From a checkpoint of a small mixture-of-experts model trained on Wikipedia.
Size: 9 layers, width 160, vocabulary 6697, 47.1M parameters.
Experts: 160 SwiGLU neurons an expert, 2 picks a token, a sigmoid router.
Training: a variant of Muon for the experts, 459M tokens, 7003 steps.
Below are experts of layer 4 (counted from 0) of a mixture-of-experts language model. Rows are named router (the router's row for the expert), gate (a neuron's input weights, with its number), up (a neuron's input weights, with its number) and show model dimensions 0-159. Each number is 500 + 40 x the weight over its row's rms, rounded and kept within 0 to 999. Numbers have three digits each.
After each expert's rows: a language model's description of what the expert responds to. This comes from a sample of Wikipedia text that the model never trained on.

# expert 43
router:501587473481491526534520457525506594434551459475523494479437519511507499541489475483508554466513517514553467534579464524534463508510448534498447507490533429439449450470476463524517536549549528468480468505510545490520491457450472455542400482476536531524457469476510567471518533469428554430465474496451515482473508438518550544508504530467584511507530499461496514461452467561452418501524572462530512473495427602597543510441461429520500484493574575469500478488526455542510549506473488
gate1:539458588498514483504514563522496530557576427456505458532464499467475535466490487433475489482483519483476482478567417485607533549428487571537544500530520485489502460462487582502494537507468487544523483600532510519557479513495499492474561561511460496488422455482487503511526491526453528496479510484527502482507444469501574450475461468467620455457416505465485458426464423488400473502514487479462487513536535439532500530515448539417531465471533469476501525513459535541432529515469505
up1:450561537502594546434564521450425521486473530506516518459493496514430483544535441499492615497434511544526568505496538587415486504493518480553512495488474541509576490539456478510524464455520544560475484482536559520452488547539421490449520492504564485525543512571486466535484527451530399490524494530488563493541538446499497479507456508522483584560513553467519482485545518525525586443557478489476487483550496542518474533494514429539496542516557483497528492538507505521447554444517568
gate2:493510549452431508502524585463445492442544511542439464559501517507463536444449521481552508418529484467462481526512448456530431546497474581555559436578537425501517532505502491489455515525483481440572488415480496456554549486403512496501506489533445505581515454456611482470457584559422526482548510476524520488474518484520460518494524530540473450461445472500525480461458440515532492453499537502464473527495522469513505488429511524496564467508525516500511469549566494511521465573506469
up2:492470534447491507491537490470505468528500476609448456544465541487475569524474501523530501493478476520516544496514517472532421545469531512485464413516563442531504475542421531577472449512549420429571529472469477521489552496491534531542511470524470537555534509463484452443530502520495489513520406483509484538423491496523529505441418564554449480490384545502477528466482452469526471450527499540457560587481493488493520535496452536488467474497481557432478456520550565558471492573476537
gate3:498458515467494627500543483517503499474544452538448473441508570575514482456551545439525562498549472493497508542519504539521482498479516457465487449558442484501416521571496484476552449552491522425498514545483514527501517440486481485492483508531502469534434413454579475579541521507495475484502536439492525489496548507568545585447526524525548457524539508510474460473449454503441533467510541455480470452460519526508494475388543426489468507553558515473476468464490500469528456559409503
up3:497468488439515549532536567504532527464500472502468452518437462534547503484604554457495594499535463548519506536524516515549523540507486470470456482547443452444463556514449493438539460519554427505574522555524491502504471404490449496483473532496502517484482449454486482528521530461492486539470524498459461547498515492546455517376509547469526448541517515513494449458444471430462504455537560472455462515484540505530456512433495409534445598573517539514457470530516507519549467482450547
gate4:454485437524437540466529466498561426549460523466607425447525420540506519514510584525530491467522523459448485512498493538492553436474467509481468585509548467515458434501523491465552437475494494500498465444528489498477553527585481582547530526494451503518468545513501532450511535485407500546490430555516491462441505491505557456511500568521543465455512478457460510484483561511488453468547489519472510449491393501566510500463538511465434552482496486598524506513510536541523483541454529
up4:553423559475498520507523540430452487529503595527446595485500553532465461499475572533520557483513502454496519509517469525435487460552485535511544446481469456457583449544498470454442421441421545488518575467532505565498507408502528470533430433488496474462467488516478559482488477496463543545461549522571561523538490522518507570536480568449526443459459451494469571490469481499440514460514471507542487510479549448478520529507529491483443482525508487474446476417496497520461485459530464
Prepositions, mostly of, following a noun before a noun phrase: climate of Mars, Ministry of Education, households in the county, between.

# expert 21
router:541600530505469530593579514451477623513555501567545549464468520484451552539520491506523513418530519522520497512494521529539460505485423540465534503490556506473484518444472474456488500566516494449471480511501566480516456482521460482515493499519498491504535451470530470472500528538475525448457536564449512467465541477413579534499536527504534492533620553415444500545516494564454504510573514461545484482505459583429514516523448465494439483498518584516475482497556480522503539509498545
gate0:486540483519484486502489519539538499547474565463478533599493542432585499459453472485540418507510502504492507557554488570492480491461606505465567564574456511507487459606466555548582503495505502447484535477416546551526488509546510481464522514466435494526496404518488519501509487481515533482447496517435548498504528538497565469478516493421527533504503494435502544491580451514508490516456549503534569528479497449562445542450505614501475506596514486497525509501475496496487504515484543
up0:528498456559465483618508524434507549534638484480459492554508493473536432450525495532559546492501487549518466482505500463552495500503522530424449543529507429448448545457527453433476518509476421567427514468537530546524526521509450510513521544470485477428517562515472500520490514508498446415511471565514449489490574503473482539503441503537534462441535451542494446482504469505521493477509561483464490502499490539496563465450507528503457461526479557490554484458573499455487425421496557
gate1:540521523445531507539485525520484559501596447476572439450542462461467533504485439453459553527513461470478474507506461470482475513513503621478520537480506551492482454572525443527524495439525518491444522574489492485504517527469507502559545536544483449584501482458501525536529525599529467511443527524437519555500559530405519466470561476487381504453487511419512490468558433490515509441505518480407524474456493473523519484537436488521481445510500510456538511555496514521569542505543503
up1:426465482497533533535479508506494481525500428450483541567513511534548525466521549584470549534518544550486590430464526493559460542498507436565518423504468497552490523452542462514475523453542425479483535417544502547506528541555498466446507505579512534468528464527494519462486513401519558475521501532523455423480532518526515396512497520555515511453510553496568544449471469408485484513554546513524502543473513506471489474477512499478511468448459554472483563487465491506383439525495511
gate2:506572434539469550513511563480470402501553505481496473518498550520468514464505478510539477453486479534463542527534504487504450419604464590453537597461446507492517551491510509466571497498523520508503442628490446536544458521426481543506506457467410455471482503495517532504517495519529504535493578473451507491481482514438440528462486494517461513545468544494454476549597537496455524527494448440495512509544524515531533494561483557450538544502490491546442432473468455560485525445485515
up2:516520575476485488424558468425577536486561450457502593498521486470579518441503463479501466565530535522472512520491460514506537519468548469427533482514472505539451473484501487562527519462489524516521465415490500450344487488470525489539466478477493494570466467522530518483489472476448542531477490520570533444499482544440382462469542516485486507624532504483500503542458468487468579539524497448480498421511539510478467457510543480477523477500548515482500468427458473488494509533463538
gate3:489609517537456497541494559513465551416494533469505521552555509496530530599541467474584494508498463549452475501453516479570507456494484442500505535486548511518472513480474465474478545473469540591515542467480477558509468503449475509485553454597542406550512503381517462469509491513510474538492491467518560457514455512489488509473538512436443540492527523502442519478509544500499518574549484470497500513465493516508531514418469515628459545533455538497533448533480535526549541521449432
up3:483571510483423485520456602398443537490518536440450499478530482520509521468448497510502530421550457483482489483431587467600541514554460522454435445493516499502449467509487547504486496481540519525579468480524486495471436529467492493451537545568473472549629509441591463424477566468516485528539473548511471484508547519503513484473526490425505473479481470545502460514508475490513448499532523525521497517488477554554515556542483573489500498495522489439471507528515539490557505497448585
Prepositions and conjunctions after a verb or comma that start a phrase, such as to, with, by, for, after, before, during.

# expert 23
router:482530517554471481544521454440517541448496482555520568383429511525524498539438485560577537485551518492535520513475458489527426579489461567575493527427546503492468509491477506477455519547506500449464468492470525489536514473538477438530460517553566512463433465486568504511450519539447490528556541532499494488541596479482521510478508535448588514559585465465497474489485507496457450452453493452568525430506395509522555500448519551498524468491518541464469480525522457528513468522484548
gate3:432496467480540506507546408551481615517486491481537537489503543511450503481531491540459499549502566560567509577469469508438445522555520482551496478466525530465564470550517473470535482467490420503552485514460475450537553449548527504521463500553542517505553518478445543475499518529426473453539480495493507510573569501436459480537524480483487480494430422438492483541461540485469455516477505475451545556528508531402485439515529575477566458514516597459482531476468507524540549545476458
up3:454505435492487437491471511545473564520518467459517476546453499450468519494441522581471480504500491486508528521467416544502546508603488540528544519460495541434515498519458493489601511508499449463486515562555600510469496528496559535457483504449570559494489476548505574479450468509478479462610486459501490478614564530447536471536499504522516532542495478433501458531565561464534477479526511531450478488515496483369548481482554497460473471528493504559472488502532454525463488506448466
gate4:473500486453478496482552516472424534469462528471530522519470471567462562503516523445522489462491546487418511493487476509444517496469523475533490533392491503500457455541438506454506580577505508404447452529532444468538482475484562448516521463512473540501416513448518512520408502502513467469489490470541468556524468449481522520561503529482542619589522475489500410526563514447453446509448509533475506452492501446556536542461441485405500538458489496467559475516475507514534517549532535
up4:493479553531598487434493471538484497542485545528510594479484550436559468510556437476480490434513524508545560566506441538524471488488536545552489502437484572601486508500499541488467582461492580489481534581472524453521486535488501473506507499521513467491517492401566527561484488467535484459445484502420475504538578518508526459515482494499474508446477481564513501488524533533600489531527426525515473495464512485493509458432531455489511521525457522556467478580426545562508567534525472
gate5:550518528599460477529440460499505463547459505555569505485487513454479496561500501455540500522491499490417457527476480476545496499428543536545478520495455589521582472477503506408510524529592503480531486527474507545508485481577429512505484538510491469490435475560500499526494464505462397517522506453574483457469448454541497493474533488447561508570525473475549503431502442549479542497415544474493519489545439507476463474541475488581502502461497441556595521494435427520495528527480525
up5:471469541596497430588481543574583458528520541555471448469437478450539529518577458495495503491566483526489423569559493524481540441487537512477508515535536509546500543554525505548531455506618461460519518500509521512491509486564453542501457511528538583458525517503443469469470516487526480505579526505564504441492489558453471445486522473502456491469514554545469499543507529524611484476500513456530549455492494509499482489445478490596453537436474524524487471421471518532486458530470510
gate6:538516501469504535533558407453546458537489479494479532474485478501507510532532466575525483517453552593513472521484485526489467519528453601537515461520512502579565497499529452474507507529417526478519461463505589541443575475518424497487528553586606527491480429552545521508526490471539471513511483500461506534504558441483487549610535463489554465522479443520487518425494457488426489476467577489497508518436500528463475465450498524453511517532473448445437498523506464460536495500450448
up6:492475438536435489503581580465487393500545499550446485507463449423512507509526476495510512523457503512457513485516486492401479542564445559521495413517492478496474538475533519544484523511540481494499588515486533534477453604488502448459563471536570494440525508541489508513506523551489494519543534470521496538468477505462556433425509598495541528478506470509495519454509441490510551597474499489485431547494520537522482497427455504455461489440522547528577450457476508471576496525444537
Field names in infoboxes and table headers before a colon or pipe, e.g. Location, Genus, Party, Total, Succeeded by.

# expert 20
router:482514551484493550512555530479531568423601492501488533455459554550499580548460490518565547519529497522494495511540483484537457517490507523481437548535534466510473519438499452489521472532594510447446479505456487529508502501549463448558480559492548497502431501440519543506427507512546507474528454527444451504481590484469513481552513598522558488536549532469498436545534468549409464453474515461529491504539384541457498506505477417493416472497509536484436486479510465510558469507511538
gate2:497471529504484507519569499443434447410423509500525488489417521507516447494491519473554523569527548487500523530477500518488372473447476529607466485504492481533503543497599508510493553457484468500533523475468535491515550470468545497479483550477557541513466452513567501448553478495525534469514555452525508548500464558522459551470568551532548503571546506472497523529447517565466522513536513505574481477499472501484422505502524545525456527433498581461499504487441477578471463474596438
up2:535490488502461406527498469491488423448526497500534476516439557551531439496494481431548499605472469546462483495465516533511478498489528514498541508527361432497472513473490480459429512557517493422545535524518550498569527529476573557515485568476567512505473520556521505504530488424492512538544551527529511475491479527574496550489566508580510493489494478416466522524483446514505484569542482511545539493533510421546508462547560502563521493511550558549535510523457487595462476490488470
gate3:442526506468447479517496482469489474553531547465477582519505522477514467433517452539540529459455553500498520471471468543614490458526511469494464471496536459533485483497510491487568508507452544559502535493535598471485505454478475476417507466564536412463468536466463560549514442516484427513502544524480524504545457510514546546569563498458527494519492491556479512507467522475500491468586593551566527496503496415540508453539531533449515529509455481458496592545518534541393450474547459
up3:516463501570411503524479466403461500500519502504488525567520568445599557502459497544555508461457567488614435521547551538508537517566629515500529484475465451540506505492533560477499464484473549585545517520580558507556521474549540535512461495525492487435463500513515504522500465490496485518467467498521480514469469471475486471469541440542542439469457541515485498567436462436575537489545517496565501602558527518511483468522526518466532524482511529469474530472497511504454499502524478
gate4:581457484460494431549490556471443487502470522513486499574437486513474509463524498465439529496458464524498415514453497499467504495548494484534533491472515504478516492555549447490489588442471475569520585466504529569492482519458465502553463530440468473494492543498555470551566513518469538575533476439491471522504555461426503523478500433517531530457510436502536491544549508456534538484546441521565470461550445490367557466543437484513544529488497451510524578451537506456488459569482465
up4:471511492488521531521498534526523541550483511447480504565525521474503439534466469517528611562483516536434582540457553438445519497487456499526502473523495563559528499492577452569498486522439460483532557515425560528463488439504529501454480508597524503496498544559539548434494487530523518557476561456576424520462447515521504529494506422464541524601505528447463493467536462484432517491480517542505486526508483539507576505436525513553552534496502530471518541547458510469408562518473481
gate5:470496498557437475420495450363548521529540536433504531466506464471515446556502463533503463495519504478516560483544451485490471465513501518562496517541497532479438463488534519543505529511481491430458543480479519446433485447475449491550540510389558515556503460478501481556422425507531497584492502444491471446489438471568458481521484541401504470499473551556495469489432432543452529460460498485510574459450524503483472537529467528490467489492444420476514512505438477499481535453506509
up5:444584536493427513447518411474538488518510553436452502530524586471491445508497556453516469503526525468460441528436480538506518468512561472559496467605494558468538395518475544501453438543500484510476493476447558438520484378496495483516481526456554451493491500444507531540472548536501468479518544497498479517438440494479478495514471504560524509478452509522478500484565551499541499513518552514543570507441594528487501521518425515472533454507487448479525518459488496485473494437527399
Number tokens in tables, counts, money and dates, such as 1, 10, 28, often after a space, parenthesis or dollar sign.

# expert 58
router:491534531565454481548495505507520534494513498502568533411453499497531502535465525497568492540480591461483502522543471605533482585479459508563480466461538467489468491488459465481478553569511508552484515541499465441568508448499409465559442461535501458459471459427512498497448548495547523452515463423438463469503544466431491574513501522509560539494561459496445484538547519567494480402415470447529485491547429520432517501451518498477475485509493535444468543522514443501518481499488511
gate0:520516426510567523559501474558477550504482586525502456472439491595492466516505487465476469463499532494497536532539513567504427482524513505535535469472508504418489454532445475502501493463470450508512407565508501504548583546586511455560565485499585449456502520516471477549488538505493451499506557459400535520495535551432482503512534535472534480478490523534452488509476508551531573444509402496461504487510456469477465445456504501452441508539528605463509483457523419513480500489440493
up0:536497544448453496507526527594504475490467541477536538418489470480427483519500509480458466500571504501517514547585511464462569487563482503511445453449465509476560486504413509581493580538523525515488451472439474508497458571557480470523600521610460452504554440490553451517486511478486487451461441523472528500503509550487480538497546449565444478520501531522442468472530530508546528521485513566459463475469476503428545538533396455421516480470500469495551524551496520495481506538504536
gate1:493542460481492482463508580530463437536480509462542514456540564456456476465479503413491508423516517468568531484528527534526488508527535558521476421494589504499517487529516483491545513515545540521451463492507510585518493483432499491493468478511469540470376491573530492475485479524531533529543513447502512460547524504399448506520422480518494487504478493569526462570566533540564571548442449499464464625520555560463527485534559478534456482472506536417510518455529500475485471518506490
up1:460513525485503540566546559483481444512491512544475513523409488500459460552552512473535516499492541525479435570473482486508536499535420445513558541487493518541492440548460492585431456469395450450508451562477450545545488506467539479551460471528517495439548423463479468433544532439516535495457437441555481468490461523542549514513531509566498503516494531494474496461490513509461506547422470505518508504495532548535537486549497504488529453501485531590389552570434465513531565495478515
gate2:560508530528480501472475544517535490507415473504465507482434452503465471597492542468523513577509478487514503475466457507508495544550506548515606500443403498499550538557524463445509449493522505521552506475458453438574458498547549554539527420536570470548519532475524495495560503524503502486496473469516479471517446541497508491505445556518458493555550541531535495453483425539536524551482500541450463434510468550529467416541444488428459489462424575458499457439558500542489549488505555
up2:536506487468535483525517467514441556519555539572511459557436486531501463502490483430520507504534497475536558477495551476548471433439539478431524495549544550488403471476486491498360507443495479522434535504477516463529504503551470451535494562498469522469480464470485481511412516531492449482514496502530504522517444498491471550420538505458521521544473481481510571503453498495517418417426500454483544528478572514455520532501510534565485575498475453502521547590454475468551500423417509
gate3:463517473520536451521499568480471499549525610474468440440510456522491555616515486494508474470512485484528497447477470506511521503499565494504536467530487459511484539479435540518436492555506397602527577448507480546545512529451511485478584474460493454474511499493501493528505546553556530506559536473495528464534482489388486459488557447472460485487517502480497475511572491447480455541536516406465487508529519496495446586527494445478428546474500497493514555412469462541460538539554467
up3:533518515475476508516542463518481463563472509445509518526567513491516534463551521516515510495603498430559494516513470533500539456511490490505522450500486485521575534453520515449423537406467468517514476530436490452529469467472419472522524551489443435497496507520583538495425438499519522454517565490532485445452465444513509532472473426451446488584524426482522481463578411456535442499481445470485531440453418509495489532557463485499443504460509465552544516437459481462455467550478537
Head nouns naming institutions, competitions and works, such as league, tournament, album, film, team, school, government, election.

# expert 30
router:541498487519432569513477493482536604456487506499576477432496564543493549488444523571552594455519526533512535586539485540561447555434483546483427494432505432470537534478500462524517495549500562493395469511533486557459558470547484425555478522508570480494456510479528534506497496552485507464492475472466495452520511498482493546535503543492592536521508495466514474487506461537477510430473502466537482474484461565430521522474512439509487481514487530520443482500548434534564544567451530
gate3:527492490498489444486466526460523428526583491497486502594500510548457469488525505549469510564486455480536485478529452464477496497479555463474492550517575454395505451542505484499479530476572508588511525549465424498505548479443512436476525534507451489469511409448516539462526508447412479532492442540477557523508448500534586544433435487434505512559431575452491465522453458504484448482466489375529514472512483557487460492510463502467554483490465512477522486454461530510452463503482496
up3:463494496496474533491456533497545487583428468551495482473478446504528539513516450430525556537559413444474558513595446482483557491473573521531534499475542412504481487510521497479513524443527456458554526530456451478510482497415543451506502439494529553481476487479462521474495455441525526572509417497509511531567512527505531488416498520529472578547533528499503485541566517462546429474512466499516538523462422541443492502474540464445467416464541531513535526497498514430494526556453416
gate4:540505441484524526438458468508467477430503467492481546503474475513539551538500468534518498460512492434449511586492511510421456553510509495478522441517455457505575520586498574456446487550525540471464484520524512490503522519515565420481527532513526444450528501512520477470444549469573581507459548475514449496491562487539473456436411560434478465433553518460535376495552508442489553473500494495522471526518479455493563495458469527512507488490482519493518428503466477581530498446412475
up4:487479529535473474459506518458464533521505506504540498520539554491470559536500569460542487493486436477436579542505465525536488527498452514504432482462547504512527492495493503516483561494412478472497423489501523483463511472561466533547439498553409543469466544525429487555524472494544473554463514490519538437554451478481430456535543449592596489439424535437546530543508459494487484480481542470503513572573491511452541512506504435463445491487507476492450420438488437499479534421562547
gate5:480490482509477542528461524494520485486510447525539534450409483543542510453536475481490516612523489542439569553476426437492477453517491523463514487482469554487476486480460487572423488519513531508483475543489534456534580501517502479482470521543477487429451421504534518447545415517579526497440450531487488543483500529510499533534522520523521509514475467504515479509435425474578557539494550510458442459476517514469539491507491436497443566490445389525524482551522456513563473599518412
up5:549559450540536529464473530471507485507499497437494564490454487529493459440466493442490513522543514459411434487498527552533507532510559430472455513429478475458616390511527511425540477458495544495472523483501541553563519529535466467520460463523555526511474485511430500539457497596504456476576455494462500484582467497474501491502515482452545519423478427514534501542496483439459512505433508452509465552483502525471549566492457582429490477515495478475544501440515571544501491550504529
gate6:464483477561452567515519443448494527469535473487440520459501538492547544507475541551443432485476453389576465604521429473470527523446442517545474460557505592444538470556500484536521565498495505488551511546419478399493503470481497535514511483550453497504504574507421444438520439500557512489505493515511446467587494512529531516463459517449487496530492548438533492491521555470535510486562520437481455498488478475530544534477481474507439485494471449510501498531465493442485559442530497
up6:508450468499488504501537440530560565461472464473571467486556505561510525528472544560485497483470511461514456602488456500447519440405492524448551570482456429475513491449514443505491538513488507557467514524546495522457482481522516509482481538427530435475493528517533513581488478459480515541472480478448605490485479498478463496518543481509553543520532526466473474535553441402456441513495501497492555474454581528581487471556550428524527512474504534516426472484513508531592443512551566
Single digits and digit pieces inside figures, scores, measurements and money amounts, such as 94.5 mi, 2,500, 4–6, plus million, sq.

# expert 45
router:513550558500499516502498517501516581465534535485540546484431544491447482497519536545505562445521508472543557438501457567555451541469481571486458494461517477484506533443488476428546514546513519432480513559527499554513536489503493449596463480584562498490510430476513495439480477499501576487468513568501494478506533463508505550479494556497499468515550544443455448483582548493465427479474512442600445529530415555481521533467475495494445541437485529472444487499453416515570504506457539
gate0:570500474439517441555525553477498558474490545458480528520472501477434445509463503546450569538483518508586463502570493563518525472506560492493516445422494471475551532470530510466523461497475500447510462485488532615527513529472445492558484524576518551481539457517507451564497496557486498487535461443528549377490513512497544525528470518441499397475506517517455482466481519486535495547496598511479470479488433449434554490453527480534447528496518499482442583523481497520503464542582477
up0:526447530442490525430550482462544503620483475519484548510521467536537522550494493486533508556456510527549471531529483479588512536506500460505519498441536548469589482482502431476519464559461498461454446496501475489418428525513463518453468578584501504455545510523505461538454462464569503445505521514448499469544427502485491432458499490448508512486565507522502576444540506509559518546500490486535425531534505564540485528477555600541540400484548470496446527533493481479548480491546503
gate1:524506502521536465533389451479514496498481580493507481464540480508458458499562403527485468531553439542536513459541484545464450543498497556466437448508506531509538521501470533465525482477506487519594507569507469520516521534469575483545478533481555503540566456470526466433452503618456535507537603471439466544506506509510511484509442494515479479565539534498523427485474450526447545515458508420541468554499407551537524484481506448452488537409511548491459511528522458537493473480485526
up1:555499519516447492437554460552536454513507397524559522503513503487488408573452529452463513480513524539474552503543511529497485472553497472480530521505527521547534511504524442493472544508525489475479476389433487521505537481438470537411476463519507433503466509521460490588502539487483498497410489458475497460463523408520489431458564502555465489473513496490476564529474468523540513491464463530450462449528556459496434580540474549475507548571521510543588472498522577562443540538517478
gate2:437511531515507482476564495479548546460536520430486552519544577443488442510464509492390499502550454540539541534436504534474428555444476520515451515439471513473493540467480467514467484511536449531463435535500579469506490572455486513507512523536504568497561467548556443446469475535548549457524451550547456515530560532552582469466487482497476476446499451529546442510479558490545479455445485506531498579497469521422513528513459579507450481518520506492495491432555450527484580526521524
up2:465501545508463472446522434504491506538492545525452467453527557491522479490475616482448437549479509514486479471510479513576471470488580496478491581419566476504482475491487513549445540508523489541553546523523518522454424455458548469544475490541462523557439574484498416519586493436468499414484489495471492517524428524484506457449489550487434483495553477531493474511543380483538459483517465489516455497451500487512460508461516474408532471471490543516468438434521503498535447504583497
gate3:548542467461512546499467550568539512480544547494503468508518446574471446422529467444464498518527527484524546513537488488563459556458539519471472464509469517515429534435480508469553511548483524455606503582482493527541476492447501462477463519564579414495562427510525547487473430592506498478498535567531532509524520491522483452512487537558569506522508541506534412544534531570465484521519534531466411488584471521490497541502481462518518498512473612512519485454491541516526459511502454
up3:507562498463572475460431514514448546533444526548500528480485458532459525481485480546492512528494432480600524543518514479481507529514512528514559494497443495451505511546569533454565524494463503545506507464459563472529494495437491575555457436507555456559463563473478514484470519419571481493494454446444486555529569482436467568449471510515496469452547477518521474495493496474536429511510459443437565436505580493480488458478573481427496514488524546569567531493492497561574484521432490
Short vowel pieces and syllables in romanized Chinese and other Asian names, such as u, i, Li, Ma, Hong, Chen, Hu.

# expert 52
router:485548546552457534557542509493531560460505515520551527445468535490478544531472490517547578476528530481543529492514436558567448548469462581509459520467547467462472496445493475489527517538547535486435449512474519498499536442512442433566456544526574492486474479443540516481449534512510498462497516545453472432479554479464528524481468572514550476553565520452492450522518501514459436443457521440576452480525429561471547524505493483515456537475516557459428514478531424568565509538436544
gate1:539530446412446528515478505509502454517527511512557566500504534547497584546508419433504540544490489438498469543464476497502415501420495469468513463517529442460516457552510505520476532531468459466528478523450493540579513534592508468445446501513543414544485448443505517521440503541401504455435534521397520551501482544487462521496421521495489417448462547492452516514464512430521515510515480426507495469509493542516485557476524518489508494491489501478512545470424460415515516513434509
up1:537538436567538564496486479532550404532478509463469502510489589489484495510474489477540526510499531493461458527476502503467470543518469484443539424514584426494518515565468499489524479544541475555418528461513489521465430570475542501547461531503521402507510463515503494475500455531503502496476479490415550552498524560531483429585445439468475482477539492523471476536444531446487484507574445554454561430483471530476474529595519482501482463415521482467493519451513420500529528530420495
gate2:466481493514577481495588543554578554480504515520501483459534507518490563483458531508500468506513503560493560492525506540564428523606557472524476520517545499522506487461488475522500501397494436490517473557470559531519544587543520490498479514458519452442483540518496431562498489511498463426484536468572519423463416520451507528525483517544586586433565585501487502500502519538474546450553536470505479455462485512516498582510453554523533481509505478485442484521496467497524532481403505
up2:539511597524443531449489493458505443459412461543559533574470527455523443453485441493514533484509423586536550560583497510547524556457501517539448545464469431493491480472564496455486491471477565465456503529478536451469544450475516464502513503528531466495501542521476494512557507536491608491474530549489486542519531513467451524449540517514508513464519446577481498518507482591492477508486521537514563479568574488434496409479507482512451499517447498498590543463555526493509523470517441
gate3:470473528467499485447502495489496527460488443489494570453489508424512405466527508540438580494526620525498533475496533492506531489489507550494452473460458413536565488447502572525451483495422535502524458477576545507533509512451532438496547498468539496481479532477528518482481596496519530461522505518534481484509533499517511568500471525437531514549482480509532480504545537550498472500491414518437575534420584565443495481530450482492454477450608496540479525494450477504517484471472607
up3:444465443483447563449498556544470466548499517529518535474506504494548484517534469519455434411520449505469531510523461509417522492482480503508549416534428535430455526510503508510504534537578527517564561474541501445512537527550521459589569570531451462487489418527479405477532478508474532533507540494430445447485499502414460514436452508506480513506553489484448485501525494516514580496440506525583475548575447493514482524540482528528497493515472457526427525489470516426546533536479484
gate4:429603528562512508507566532541522518556424504504452507468448512540457362532471503525505583501537481443558564489549502517479546466478491553515576502478500482489485467448579487497515564522470499523483503573532555539492530507486539478537513506562459486532479522448434451459498527535481479520511504451556480533433506453529561439485501506572501549523475462468545561503573479579485504479490465444479496597535463567461459561547483453526465487470499549524525458516482478527506492529503504
up4:497543592509444454554416568492483452531508521559472493519474494606527431486513500527479544587501521511479554435540499482525471489475508510549527573471463531482537500439504511492488526503492503520546489506524485488446547509476463505517587508462501458481536474496581478490528491484567501445525532543571527477485493489480476513527453501553473425533570561501551505466509537563523501460503491439464571537515462615470444533410513497523431509476481547479543535538480519405454561493547451
Single digits and number pieces in match scores, statistics tables and dates, such as 0–2, 82.0, 19-89, semicolon-separated counts.

# expert 25
router:498598545522451518537552499501560545485539489488531549478446517514512525512414446489467532479499518479533597472500505559538448514483438608505505513478507467435482561515455527466516561505549519446464494536531480502525570461455432457493447474523515465477503481511492520457424590496482523485474496561457527429463457467487490578516522543490474523489521446448519512561552521479487501451450540416514456453492409522505525485485470439521431464461505570524440511449528469534544476582494515
gate0:502524449487502504486502493476478520507507469492580422481496496514496487501475481559503509473580524557495537518513436464498497563483474467489466513507470452538498442486408449488485511442562507484505422477625461449488562542500465540506500507441469507539447427471478540482503553465513485531454482465510533473404491475530456540524493439485502472534530471503533537562432570469438559566464617522582460525483444526522514564565518471485524508475517491471427493459434532454572506532450500
up0:479560560541569478534559498548509538548479527493563484548458525520460465536549539447497461466541539558425528510531529510492547487568517530500490466542493483486505470526523479545505461496542447467476553473534492567518517520545547501512465508488530527478456453524455436568486526481506538525517479517484450545472484503463502464496572570531514402546421548457525462441439559515472421520563487505554523542470535521521501546537555414467488542520460555556447454397493489469422485431534520
gate1:524554460464514504476538544503491520495495543495476544500541524511521405531467524443517519430464581486497556555521527534437470512537416541581476472508488483530515486564483486500459613543564542560567545556514430512483412470569575481495486520574505540431468503444492472441460533540517522517491472530466461448539445493517501503450434524554530463478503519493500485562536553493472509486526449554488523417530485554577465475511446487468456517477475533520533492496438561530476491553513460
up1:537407472439497497472521484506475483520497448519554490533570524540451542483508533520472546530519431516540498432546595492511432492519508626443589548513489528505570539459487508453500448526471490504476505446464588483423495494472536545548462563497542568454452486474511558559482476562487526531518479460478536547518562453506490475506582536504426498512526507506469504470517401540484501496496495482433484480559502413468536593497505496547498499535557528506527507462461488515495456482472468
gate2:482534442530532516503505526502558424510512491462535496439493548430481435584422545480469422465512501492533505538475493555536457470476543522546514561602497471474536538474479483499488531513542461538511529491540553531531524444495499460576461465464487463490455592535497537439467474471463498503464525537451498534531462472458442504558458497443511445489478461470494563519391480503463459518449548452402459519485504532442566484520515516543477575530499517493420513547438533434547508540479491
up2:481550541559542419530489450499522504482499524548503526563441497550469480501467473490489451468470475536515450549462511521494489518526544448512494553504527418479494475523551530470598556474466536444517521512519457475523560463418476446556542536485424537563590522547489499526448448537529430439529541473472517527547589551492463487454512527525567533474509520432492537456519476551496453489463471455551480501496489478430551480511525568450428444526484429564486501508493529545552458433462503
gate3:566505436481505507507497466455479510487419531580500475411412489493511480464469447503468505597463489526493543542516505546517472557528480514443509474510459495490520479477462523601648516451452431485446470456510463537448462416524544428479484451474499524506546511473495506562500603513507529486493468497471473509539490531457482500458516518516542465487529529469416462506436443475450546441543587457476508465469419544486508514486450500505494431469503496481495520467458470493478538458484520
up3:497455561438485540482420497452547523527513582578513519407536511463503396400503434508495471535534491463450523496541495532447515509527473445479506535501526521522486474524439532504516540509483506451523555529507481498427461581499526498592531437517482538542492455511540585507473472482451467515498507517458507474438529500543540505462501474497485493522438535502402503510498521481519484591557517530552532563469550588470555473543488542498493477501423547438501486463535495443494557515550456
Final vowel pieces of Spanish, Italian and other foreign names and words, like Muse-o, Fuer-za, Uffic-io, Hess-e, Bion-ica.